config.yaml
moe_layers: [0, 1, 2, 3, 4, 5, 6, 7, 8, 9, 10, 11, 12, 13, 14, 15, 16, 17, 18, 19]
normalize_top_k: false
shared_expert_gate: true
num_attention_heads: 2
vocab_size: 1811
init: "normal"
max_grad_norm: 1.0
warmup_steps: 200
Below are experts of layer 2 (counted from 0) of a mixture-of-experts language model. Rows are named router (the router's row for the expert), gate (a neuron's input weights, with its number), up (a neuron's input weights, with its number) and show model dimensions 0-127. Each number is 500 + 50 x the weight over its row's rms, rounded and kept within 0 to 999. Numbers have three digits each.
After each expert's rows: "mostly gets" lists some tokens that are sent to it at least half of the time. This comes from a sample of Wikipedia text that the model never trained on.

# expert 0
router:445575552609517465573541466502523521492503394468508487521489453512468440472525475474473505512494455483513455498482543493514583573527556447601430561595450511563474432505528523423472487583451558443475451450522467562449489481425597452516399534481510515479434485544486465417338545526440556573577565553513498525513471565585403514534537526531500479479604469486444509534489491569563461437466
gate0:530540462549514473578532434573562464582516441493562519448601542552550548546524551433450535551477430533533524574409527364568521492466593497511484515454517427499529462484510455418488434506529496466560499460540605479370493514413407463519451505477488503552509481508527488511505526358538516537513635527499521499497448464472553451552465507554432499460484426496528457540461493559484517598554
up0:559492445555450578395492478490553477464473561578567539545529512505497530427467424515352494410517578557534510530507460630517514552481505522498653444452484554564466510518481500558524493529465452511544505494383547518503424501529527446433643563427538553547508548443478504519512483493484563524458519470489422465523568480473532506555445516487548536525560453518508427518400543536564519492445
gate1:382478446441516449538511489496459501464510468528555466514456543551515531531497462376408354590568488414554470442526477589531488515514554482504535576508502486576467542499555485478513416590483535520489560479546557496496587463452575580511582548478551373437499482574502431484422470516500470536555480527493550485595557456566512567549594519496460504526505476383516519522510475518508565538519
up1:524545442481528457425561527442465516543536571509503545425511539528536549395506403526495436501487479491490487540445462546611535535555460450439510509511449514505494579509534495497541444475570525526484451424563537528408524467610536522554479352460583501518477500457435456516450579524492591457422423487527451574551454573539595432458399508451473507528522562551450425564484453504520426483531
mostly gets: " f", " p", "f", "it", "ent", " l"

# expert 10
router:503506600500448474498475497590543582488552468422474507506529449519463458515490476576554526409476461454585544478524542520518555507508589461526421563529462463514395515564543459476552491532550543508465395488488571428478536512481476405550539509510490539549446471493506515532496603538485516526504512520506504469491439490486561499501554500611397524513506528457383588569512527598655454389421
gate0:529491477552443530543491436527542513524452524553485419381470578457493534534609499480553447514501499519561524579499470497562530483514545508538440470599528574463471535515520445452579495507531576546519433525467579516515510480583492574614579457544428478584435501550484496460468429552515558500508618505407516517568521433599459499494485403568515481504491474517470534606562570577552498503416
up0:447491498563453506488492615470574439569434548557512590560550522525510501586497580481523511508549432470552509547562585504470522517512568514641491504458556559453474415474491541505537492449523431494428448525586474519466547548488552524439545586474450505603496514416487542423550490514506463471532578563452555519535507445488525367486550528511547472480497561523486613522538603478417448485461
gate1:526480546435427488420441482465530527561528475438401514533492508451521535384501596526421537471527503428479488473486438562479499547511470491438474420541481569436557568554466440502465451592584506413562490430477560408527462479524504571621545499430463459531505500470489404526580462532480550498424433577525497476432532541446516554444566542495532559488570456449553441511553469526536438522420
up1:493342488461504552485518546472488517422468556489459402522429471470464406421499517503456458547531526482534506467511531536504463532549577389514474436568484506480628523550494428491552530509571525420435438437498548485506557545429460509492477465415414493555581438469533475493553469516526534514371533515477480464459498447462470573524518524462555601605591442450549504493444477492509455487584
mostly gets: "a", "o", "an", "ic", "ia", " He"

# expert 7
router:473586485555524462460448513534446523521477413494611428526526506485472479536502489512565532456439495515576436518447509549567556547452576488487400442438497487568464481538495410520513454494405510484480504509471587543513451527529460538465567539467540535491473488417541472522467507578511473561555548602623575439567412534484535480489597609585453529527479593534495526503389500605547514481493
gate0:479437594581390508456437489387471601518535467539544451563425498507495431528422504428501563466449562531503412475516551527489508438527506500555500489445504557576560547448448538508518511494491611523526557488490501470473450593494458530435497479497569451491453529473396409450456513509517569491489534527521459536540496501549545554582473422522473543471493515537537601400515565604472561392543
up0:486468499534476508361445476491435548494584483456485428511487407518489503555519560498496531513427501559509448429565585527425501492482554491567543564425509516495554469406498575554426493543479644546535511472465459505539568476577569460526505475414550537472453446542430536528499588499560476486431521455550587543553490502542434595580425501516534559540526462392527548472539527418538527475527
gate1:466553555564479479478616498492496563474527543519449547633462462569470467478477492491484577508448473530574376443631482501394507423472574524499515446524552412567483477440476615464561489492482490511482491498484460508551434506517488504549428532486513514532545377499409429454459580522495519528490521510506532549526451541474511515408485571572541564437514503546568573413535527545448470532572
up1:542474592481492426457442428485415515462569460459589533493395459516586494489467528424476544559421476541477435477594509515382543375525519510483489488559481445528509468543501508538457503564533577559443540585425514533607537542507500515563527441480497493509499466534479393515446664423530484456499504578517522475534498517494540509480411545487523490459534600479517586495571495536462499493461
mostly gets: " S", " D", " M", " N", "A", " B"

# expert 14
router:561501508556464439522536490542442512496477492555538484444459560507507455565478443430537529398540431516472552421514511523523517484455430372502474510503427497590515373502520432474476497544521559432453482360440540506428454538543489531588475510452543483594528389557424542405476482540487463529538564532505501605524473494502388501567508509477574585509518531523457448532453508572475434551516
gate0:489485569519499520493558546442454513584386504478451536465504494469501481478497510471508450423543412533505426533503535526485563462495435438483480561536531543486500467423522446374456527492582499447471575473502479491463452470581549555568508569522595532443437442572399528446601520504523490568519499499455469574485507580498508478504596421502508442459550554534467541550541581489511469545310
up0:521518585573468562523528385545487477649553526549446536525495474530533495477477536482521535514434470497558423457474446490546503515426439523458502521425577564551522570439405589492483427509410557541496532452478497473428485509543471492521533389564510529589485489494525570521486539491405505420500512498521488483543502489412463587519520536522493511417355584419455450516498450529565552510570
gate1:507548487479441394498453439483407459605565597397478496495512483538477498535436548446360497488459468500576462380447517490582519529489517530518596427504440489477534537469469439514547483509476481540564500511517565507489473515590458423500446509489512485485464524395479500494568539560410476536471466529496441420455399546625497522528408545416521495537498541458443473537486442487584482474468
up1:508485503462423460533555445461561558483541531574530469516480515490443626529476512474512399512509543460552561485410542528399536597512449429508490471438419477634456464541484533518571549509460401451428509497534453434457483412450535437417358604487507517540481536507522465531414554465537513507455544457498560395525461507537542507480482531491470466552586469497565538513510553449472478484553
mostly gets: "or", "w", "ar", "y", "el", "ur"

# expert 13
router:455487464571403471614501498491442506467483427444503511487481407495474422596552467551444515486427519511488550470521442557527466572449493438537452561519422452504468479508498542534459420472459482403505497542491524399441428498531549550533461485526437456548381543445470539461484502609422550534514554486483436479551416519379470366547550463591522514515503512482499497593490499550556459462506
gate0:450534493470489451497500523521520478538507496511428612533457467487508404491482485509472525422416515490488441466468514503534504467452504420489360486350457467497549498617494427609574578444503493446582440465501503445588557532482506540460497542557449490442564526442490561508430427475515498501561493422460490485444558464458609411479492484583510462446523457465507558559461538517571396544514
up0:554472513436568555538457519481538503429373451479572438441551534506546562455492556463533480545561463417539502487552432484450510490520469465517614585592574520473448443452489558420399488472526445488490544562501533497512388465525521515523477518452506520532442494501553426464574533558501530460553467563553492503638431462478413543481480525474526519537488564548429435385562518544467581473527
gate1:533517501423504425557402411462402451507554511439533476531517395536476483554500430570425481481452505505494474441519425551542477560495602580540615511548536491494488542453566518454509553546464523479534486489497581480543536449481420525510505505556416433556559615553435456502447567466532513458505559452451436456502378564468476481497467580503567501495524474436563436479429446478481444509424
up1:559430453580559467475511524463520539566486555514458517459545577484523511457551558515492495435528482439501545555494543462489460471594443513462498445473530576544482427471464562547446509491464513422417547557494420496424549541504513421526536519499579534515385453467571482424414441528491481520493425482639497499492653415490427489554476520507487501463478582516408541509539545548569595471569
mostly gets: " f", " d", " p", " s", " W", " m"

# expert 2
router:503499536522535479563464510574418636522510461539560524498450504494529406571473453453608539436474438454516469433507543582542518557439547494465509452570507545530528516541521434434517509540473506462420508435483552480492501552500472543578456543466584521529469495540498434495486443577480455489566425583530583491626461576566475448635510545573542582519558480424516497478502514520587481423487
gate0:463532463563497523437552437579479520540512424507474521472495556508468425506499485556535542470510442481541516470559534479556611489527493502471484490524489596544605492452476504434418487480432429549539492456490483463570414425466436535441368465447554539414525493536520444547448465568488538525581518466470486471433523363550418597556469438560509532526531433445565528502559509491629551531523
up0:442489495480423471546572445559476472505432540538489486416536521550458490460483556500496422487505527478462559360530516433525488408460508416497429447579508534545563472546581486487436466475502522513608464417535552448526474488484429492426435524496479520611569558507566400527487474612484448525591539483458571484504471418480515602428481544530502430455552488505520580520421478438551555503517
gate1:523527653479574479503571423568531408471490491501476486511469539471447486450559486485458510472496521475543540498422460523447593580415462405482476550451387531369513589488495460539463435509541491550430534470502597486486435514477470475550490487435415573508513513473580472487439441522571535572463405516497609556508468524563530523511503479475522498595492523475483451457468395545504428463521
up1:565570538391515527472484527546486501466522454484489497504498548499447550443486553461504535559548635540560586618540446506446564508480464420482580555431465429547420614485454495474548540430582518456549502455516526489514529397532468460498428530433464551399418497493530423503458510533463486495498587521588538461561471468504456506471482492373511412496521488462528533462575520523446478433444
mostly gets: " N", "b", "at", " B", " H", " p"

# expert 3
router:506496530485534508597461579527504549500507430485514499451446467551400547581525485447579544486493511512473468430564477521542547463514505472604410465447533344579507513555594504477397531461597548479446518458497470466423561420455537548428529461409467457486456482559523479464500476535412492513535509506544600491478505557506540445554572499475445465538548461459462385500414519533580473446473
gate0:485490553492480432392431513593492525479491442499424451536556442458454534492547510460552559475431458520517646555427543501452414461552485520564469555493486596489477551541614539553448512473528472505470454559515563490432496482451542569487559556515478546591476446516454514472501501308493500504493583471445533472484516522566551499542577482480464510601507519544568453432509481544570522445482
up0:514526522468431458552567511487488561542568473487406491524468582508439497552557474528473476534499516586607544498503483349463520536518468469516581514468363461548460501450493499368525551459571520544566431534547563553487477431455528579523493567502517508519514369597485528447494468471432401495504537509489533513525610532500509532448443453543516562473495491550572493520410522495602468521486
gate1:518529411554494418491503540515437597442467426532546572518471519493362571547478421533445420451587444504451640501516480582543545518507515500477578485560486556560526477540592510535456535506536430545395453492411547550516499456399475478523488515455508511404606523450460516564521511581503536483524487544433495478510514532548513575561487510414459514591525492492539559446494560519497458488502
up1:496530500531418467474571512440516445474511419599419550503515445403429517532506547517486540380540536432429507495493552614566462448549572532397532423502581544469431484511542478466509423495469553533459458447540584518454619430528514522429490559528555477489555494535475420444558532555503489529473496514501435450538441481546442437489572531487520367461430528493531451528582510539517481521479
mostly gets: " |\n", ".\n\n", "o", "\n\n", "on", ")\n"

# expert 12
router:513550576554481393460441603480494472497437485511575462479479507547397506534458472542432528466526515421484495519600519586524555448512524513506569496506482492528494430424542516523548525531500593447573448487473602407485521461505481498531558556440466449596406411547410500517518489496459430581498464508573514414501491449518498515553538610578522443537517489503493515602420476595478497429461
gate0:568485523489506527477413496498471509566475473501490567480566420435417535582590394500491567462485541477443490520495508570534529578522551497542573512561462478515459421463482495525563509559557582536445571542454506457496588391492381479479556528458484470537501483526530436599528518441476496452492554574449631510578457519440445490508519470485518537528489490495566554536494483399418459594400
up0:542420389413499497456451542455502500471430485481551518470529500467491473542490488470510478501543508546474461453512553599457489459527481479494565514430448539525523430449477497377478530393554471404588460462631459432493519597522489468450542501441421511567477507490470549501565393397446496515523565553520399436516564480599412524465504564517453440472414441506536514490456535527554460501467
gate1:447475444491554493504450573491533522590406530536486445448483492588575469545482527512566486459579428547551559640497547498587551472497468471580546509697473518459516470433475529542540489447543521511430451435542488473450476546588482495473498460397480541518556530449434497474454443575495603502465430506431450493504486494569462524484483505507448443492488513573494546443561581548549504453499
up1:494452493548445575548503448517460414510516407545400447353581491474532568507511476470544455484536424471507561491540513558553531498557486443471543504574595488466510516479575408463540529542483437559388517488484531549508474532477508486574517507451542565525406543530506559410467476501551407482465510457562476497548560476534537480467539449483418461504572516446524551518474506518441538661404
mostly gets: "ed", ".", "ing", "ated", "ary", "ite"

# expert 9
router:497511482479510509536464581417502524538482467525525545541437442530465501496531475413571538422496547534558464339532418488507583421524496477542438520529421515547593514508579462540468452503547461515378552494496479554428505413465620502448426528501507512570498454526501543528487471498538527466509459539610502546490437596512518453579592535532443567511493465401465500414405468511492484449461
gate1:575517503539472465620454500508546570544485481481457470522537635488494439573489442444476555502494527497431504503532471524566445475526466458404492528523584524456556543440538474485476478517596500505414541519468499583429558438498517483513361454476482550497502438574478453524400456444547525542419460548510422611491528576466430423519508517546524576520475452533478496508585530490469528633441
up1:485494451441543417540451534518460581531524442443363480466450532482535444432576501387424475515483521526469483386523565508506441563477504417512524456555581498441520520463484561572485580581549519561533543569458489556461534470589497463541534453486451485577458519525510567439486531572470519453502458586495558516501443485467437553435495448539520514557520465507500543394553586384536495545433
gate2:464369435454501543547553511492509515572472522532464551580536528582594490475583506457590476441584516470454538515558462567429558439448492596458504581467520490514496446483528451461497436489511433512481516475614536436428450451501492445460514472415562497485478403481477557482502473462402419480362538550556421426553438498430503453508563571554531552473497495504522585478490494512501470523475
up2:485424478525429509565525436496480518488612522517473498461430564572528523495492517512448552499523387502542480556534488577564475460535585501504449405483473520623451583460424448514551480468485510565392501575450582518441463542465463540444425483546545523519558493471586471412495434500488444467544532468425598566524509480589472518444473546516554531503540494380422514467433564557512498448465
mostly gets: " M", "\n", " |\n", ".\n\n", "200", "\n\n"

# expert 15
router:506525494572422421449551531500553560563526427419568519517424509495440433505471470478545531501463482454524549455519498494495612463502495499560411574644434531518505455546526550521532386460458517497402446519422490537486455408450467451483433497506487512466423504430450423443417528497478572520522440567491476532504465615553494503489579496562432571508533540480448568526498476573585545454487
gate0:498485525500548427483500450500512594520460535449567564563457584558470493573552548507455557506410455515528568464522464567451523456469603510528389543495451496494451498435453566531602498526414540496532536488463519510565453469505463498519473471500477565449480462536547507435455487598440490431514431477476596505446494503486452569449542439527482614653402569443557499480509445438556529525431
up0:490570536493510521440486413471544423515448526540531482458548438469517514522475545521499562529598402466510462574480419460535447531447480516489539505440519367542540464404574541482509412460524440498542493533556561508462505505485515560516461527456483552498460476530505516486541493338494472525412525493518464519502408552467601410542471534533553382522479481552454474573518502600575495437626
gate1:496512476572536300527494552530528458525464511504537556533380550528461546469613453568454557459560455477514510474490532597476590466493559478541499609543555537431593513552488417481428466507555571479561494594444514484501453487516545500533494489577474505551490534469585499453426586470529497536513481474556521427545468583486485479480514470554527484513494528579511509613432498450458488564534
up1:491505495480518421516408498569527521499458503573605500447493514500587463473491403422523536471590550370406536484599501482512507438488552543470404516503493554531471449523412472472480445497479537527500434473476511516414454497539520478489478478512449496491469597508527434447438490525578495455541480412437556587528451634573546453511405473584584515401483425550466534520525495556507516513540
mostly gets: "ated", " it", " also", "ial", "ound", "ost"

# expert 4
router:480428471516457504503476464493462535491490452442534506533498438517553329463548475437461530514403448477446479440552430522498497529486550409517487463572467432520448497486539517554519496545535584469530477439485466508438441492482494481530415424478536504564493540434552471451434456497383587546516536505509557491567467517445509408474540492554579537498533423421433559448483519592526385389404
gate1:573379461492572482462568434518542409533570478449487458531506621489522527458523406589513482494476434582460484515445586516540488514454519497506490539482541477571492494467459573492492507578412499449597609548522572498500468597485576434437463506473573386465485483475542455475500524514505555540468442476534458564484484510425406453477542473491560473499601480478613489502522533542587455534522
up1:392529484468484462436578414455536461491485508526535537479430456638490480442531545513414478454467564441502531445438481511525489503530541452525583508484600488513508499505545447474510498547497434385477499503527473523516541589597409438507441478525512441463567471477456601528489489598456434524545494448534562481402466503555546487508536492416587527442613577430474571526587472552481535520511
gate2:495557508475442537530411558509503519530544456510529504544553513527589540524525504536432501521488437608402487509546467470488575527490497461447486515545466406526477635516511487550587538470470568534539511537492537511530466474573537690558478439597490480459528443466482564511468546545467495611547495547554496459482397587557541418442422463446465461486580498488455466419561497494496541448481
up2:413563465533467468528488549429456445587549472557446551518526519449556487495496493635493538524421359558432507507560499487484477535518527410491385557499482506455471508453561528529444564482592504518504491481527490525578427514483462521497538488573477519496468487414403520517574471523464597469507583528496543504406526566588534513474464561545397532524524475550456525490662523491448486464519
mostly gets: "l", " L", " C", "il", " h", "ir"

# expert 11
router:465484543481497400439440544507541465434467497463497503550459532578575473480454505543444546485474479538537594436526516472591476587336531520531492519471491477528516550518508500419578524463424636470485376504434567469460484567486438545521542458504464489611542530551466547526453525503459587533521469526495538462508512520490480459530528453598442554483529471515568535538551609635454519498503
gate1:508492524508507555432459536474455500575534465439538507603380449493580542526541510432586550479457493469433511575500554507502542558446526595553446435564535458392455474550538481467575482517510567431489432505536488575539471462494495507577533584507445485513465519457533418583464497540548614442445404502485473489581519435502491508461545572509475440451456465621524555458484447459582474434479
up1:462448576485505490515494489474512478432602535501413441376580485523491496444523591559415510382571490501509536400542422433563447516531555465499519550459536546475567551463483411541491581473441442530468537436439540449549495513519569486494487493475484503504476509581554628406429501483467485517480539574526548419497520612537556525492605494500492568504453501416455496508504500512467479569434
gate2:489580532618510621517430469521553477496468456531458471557511484490451415442564489467490416488500492572500432524457533389453523498465491406540576513477588433417584518559499463460501489493565433519556381494559597492559499495540551446500450504541466455477469577511442573515537445537433499558553554557496579522527433489416520429537591493469514476479590447490516452486434459485466537552477
up2:618492465437545440510488515505452495526497603441528498461491505545545413546528514502486463426488511493502461494414553492524558542469501557477483416549466548489601541444558480513587496573491441430485528544360356537559444516479546461535542471447483480603524504462492397538440501521547453525400539513495619532539539473494573551464537498463445587587507487555492532538579463549553496533484
mostly gets: "-", "|", " (", " |", "–", ";"

# expert 8
router:482460538595417492452488474488492484409473469425510491602463534490483466534529414539509525402490469408632541503610516477500511514500490370584511411479514426530444460432485487538498410501498482535519550540533539506434526404515446501454573522441502506502469498445458510486548482455511489504528442531469442481578411514549536528498512600489595467547496447382459517498574537493600498426435
gate1:514514476358539448425500523613586528536497425555460564482482479511498397518419520410464584507456507504423469526531526476499478447449452479542492451454508471462495521559427532598503468462503432490478458530535569542604497533657535523480566564525522545533518492452531523487588474451492559600535550576516430480551441490459558515492481464452532466516488483551551541531449485505628536458429
up1:517530545550509549534492544515518551468521374553496462533528486554463465457527443542540537594529505506495495550461533551471560516452550481417427473521560510470483441463493462572572517526540513410622479417568438483394526519502587434492597417541433522559433555550462489495480531479473573498462394438518485515402453411440566561482515556552538451524513547513528440539551537475533559527617
gate2:597457482490437532511510521620436521483585456500451516476515476476504520569635508465516415501492499425510562464471514558457485531564454479628520456539476508473486404512539495479471407619528517529537484497532578484485556565449444509472576488580487539541454454550482545386534485471411459500535548501425574524568458491587568500572587536495529442522483489389445498459493540451526524450442
up2:537488616509540490456426443492509575593538538441542541513496499498602450560597464541531448535505486500469525540483413481485388551601481468529451467562523498497510431601566576584529460557575520434504515517519574516453548505514468499461611434490453615529496388455523550422528517470437610449504535484469536581452487523479529433480532491498511477542504549420496431446507470488525550457457
mostly gets: " to", " a", " and", " was", " the", " with"

# expert 5
router:492513568525399496457447583475502543437484466469486504511440491487413468562463454504525525467428468503589554497491456486566427487490475473548573396477518506572450466525498534506411485426477495399564483506410514381515412453517511505411529546540517420610431522485504536498504469521508484539485511521549441420492412471404452493534528550404530426502590489477541432521514432549587456428416
gate0:463584512494526433554504498548526459377460510585474512498533599416497506524528479559467485480506450453554567485514495527456595457520488456511507515472597515495588588528579499479500478483552582475546423496417521466560404433578480545591446575513567509398484580491575530522496472475549488487548475514501607522478514546394521479452495496489468540507469569467578384532485450509557469515383
up0:462433560404541355501502621480519554436437469500479521505455479532451485536494483431521516454506513525499495573472508507455464374511519473481471455537566544544482493517434524503579550417473509533447440435441512458531506480506386441542440476580478585518521582524503537500533520456600542458660646492512500506486508406457490462478485487477536520483431431537458584459468441513487491485452
gate1:601474445489454517574560575587523521556466460529524533605462472442456535435511418496526454520506530468549431433553513533448450453372603487443487469396532481579437491477531592510535492572550541443553439520472486460481476597485529433459536566569533431507454502527464513532532451459456541571531496508450431544491522574425451409480437502477537494480516535436511400476419504421507530545465
up1:557496495575599529382562433463451573490428484523510492458515474473462529470472513459535467604477520488467499433585644503523430511503556486522451452468481544565447593515444457558550605491519499494542497511461538485521430451439575504469398456506544547519570561552515443483475457574512579574479454533511496520414495548552507532596450489530460584458521455491485507407454511422440488602484
mostly gets: " to", " in", " with", " of", " for", " from"

# expert 1
router:595450499609529429591489521537558485584491442576582459587523578510484530511482414560528533440433517385483530501529461501576466531479479402448407492489475559576479468466536453552489450583537486481474484458583481516453462539506455538542446512401483540503476398384503506511479457501483501517571429563515450567492476506521416522491555488618453482604550516508502542518408514474521492497505
gate0:526393449562497550498479483522508561566568528471529432481446485518547505496534505555431536455543507567480498468652472505544532413451485523474559409476517635451444585454453482552484463535530492627496469412495525495522498462483522561536554496545472544599428447517503499514504548502511543425496435539631422486502592518501385470490593427502443485465509561456538459454531541514506491563480
up0:439469520558574405546518503368442503527408461490521499475524553512400498479486504625520427479574397455492460493459459532453521506585523505499450647523494579519538456547441508454570588468504515431513466530515521480496488546431516483511430492457558443453540563587555504516456534485559550448494603494424572475568441435537583476560493516508396520533502550502455506451496504495518483487587
gate1:511460542583465558558540521487448479534469550518550583565533492434420499497516562528498335407487573487543442531469507563473506501514539474468500451463373418493550519565589460477543560495571527431405579505471505482468527503417543462400565436440469549544581527512495451608543524479482561529593541532514521429541520558504423469516547516467438436427533500486538503516484515421523456520500
up1:528493506500536515517569595452562602449535465610483565494508537550444565390515511614533439552559540503546538445515561498489584489454407590466544558514408532552397513564554462493519474481444501471548459554541562433424489481560495521446545493530449524533501499524481490582505478492409583564437449535515563482514577437530484496495554582489496458512549483439595477454393456528491455518536
mostly gets: "s", "i", "es", ")", "S", "a"

# expert 6
router:477554586496542485457522556483581477472425514455496511487456571574562470567465515513493576470460459536555562436504499453563438565359557534503510488474477531532528486479499454516612428463415558469475357464490505489478436559497446488587482397442493460523571514563438562512470561525401519572538454493506503425568517568532426466526540469540498500475548415517553451452528576585461532498545
gate0:526555595481468512529481446517532414453483541431562534478473411556527499478514490496492483405501474513453512498530579554569534549394575399546529510488522509546564454523488400530527545513450490593531516488461538584473495442531477426479478509511521446430519487536573524616609511521495403492498437434451509484524527506492457425632489442496446483681491461430514537546520484468432480509475
up0:438525499481516631475623479459480489517499423531471528497420352465511495514437492482492527488457458522546519570482501466394524509558487465507478476573479507491610468465426494491473539491487540502502529515535534523535452444465439476411409540512488473458642386541518524447532469436490478513553419469521535438477549525602479483441564463564520418472535527472498559623486541532594425522542
gate1:420506526514530510504408561555534533428464453489494390441582441438588497422428487481534550514500483437492542568516571473584474480571446432562500515443471505537528497488477429428451484451502517600516524504487421469489439521449559428478480500491555445425427596556495526450477508554540443519498451521417469526486459474451432500456423554493495435518373332474506483436475514536525517484446
up1:534538493477511504546566509452541536590478447434534517523509539521427497547432576542449478493493536521498523552333476425430552538500524496421548540509540429429454506492540561542470542514585483491500451419530594452532628496448402429507584405456414534556486463442516507557455437399536479526495499523513431489503504584451496527510558474493522540479557415505476544522570515473521564515613
mostly gets: " ", "-", "|", " (", ",", " |"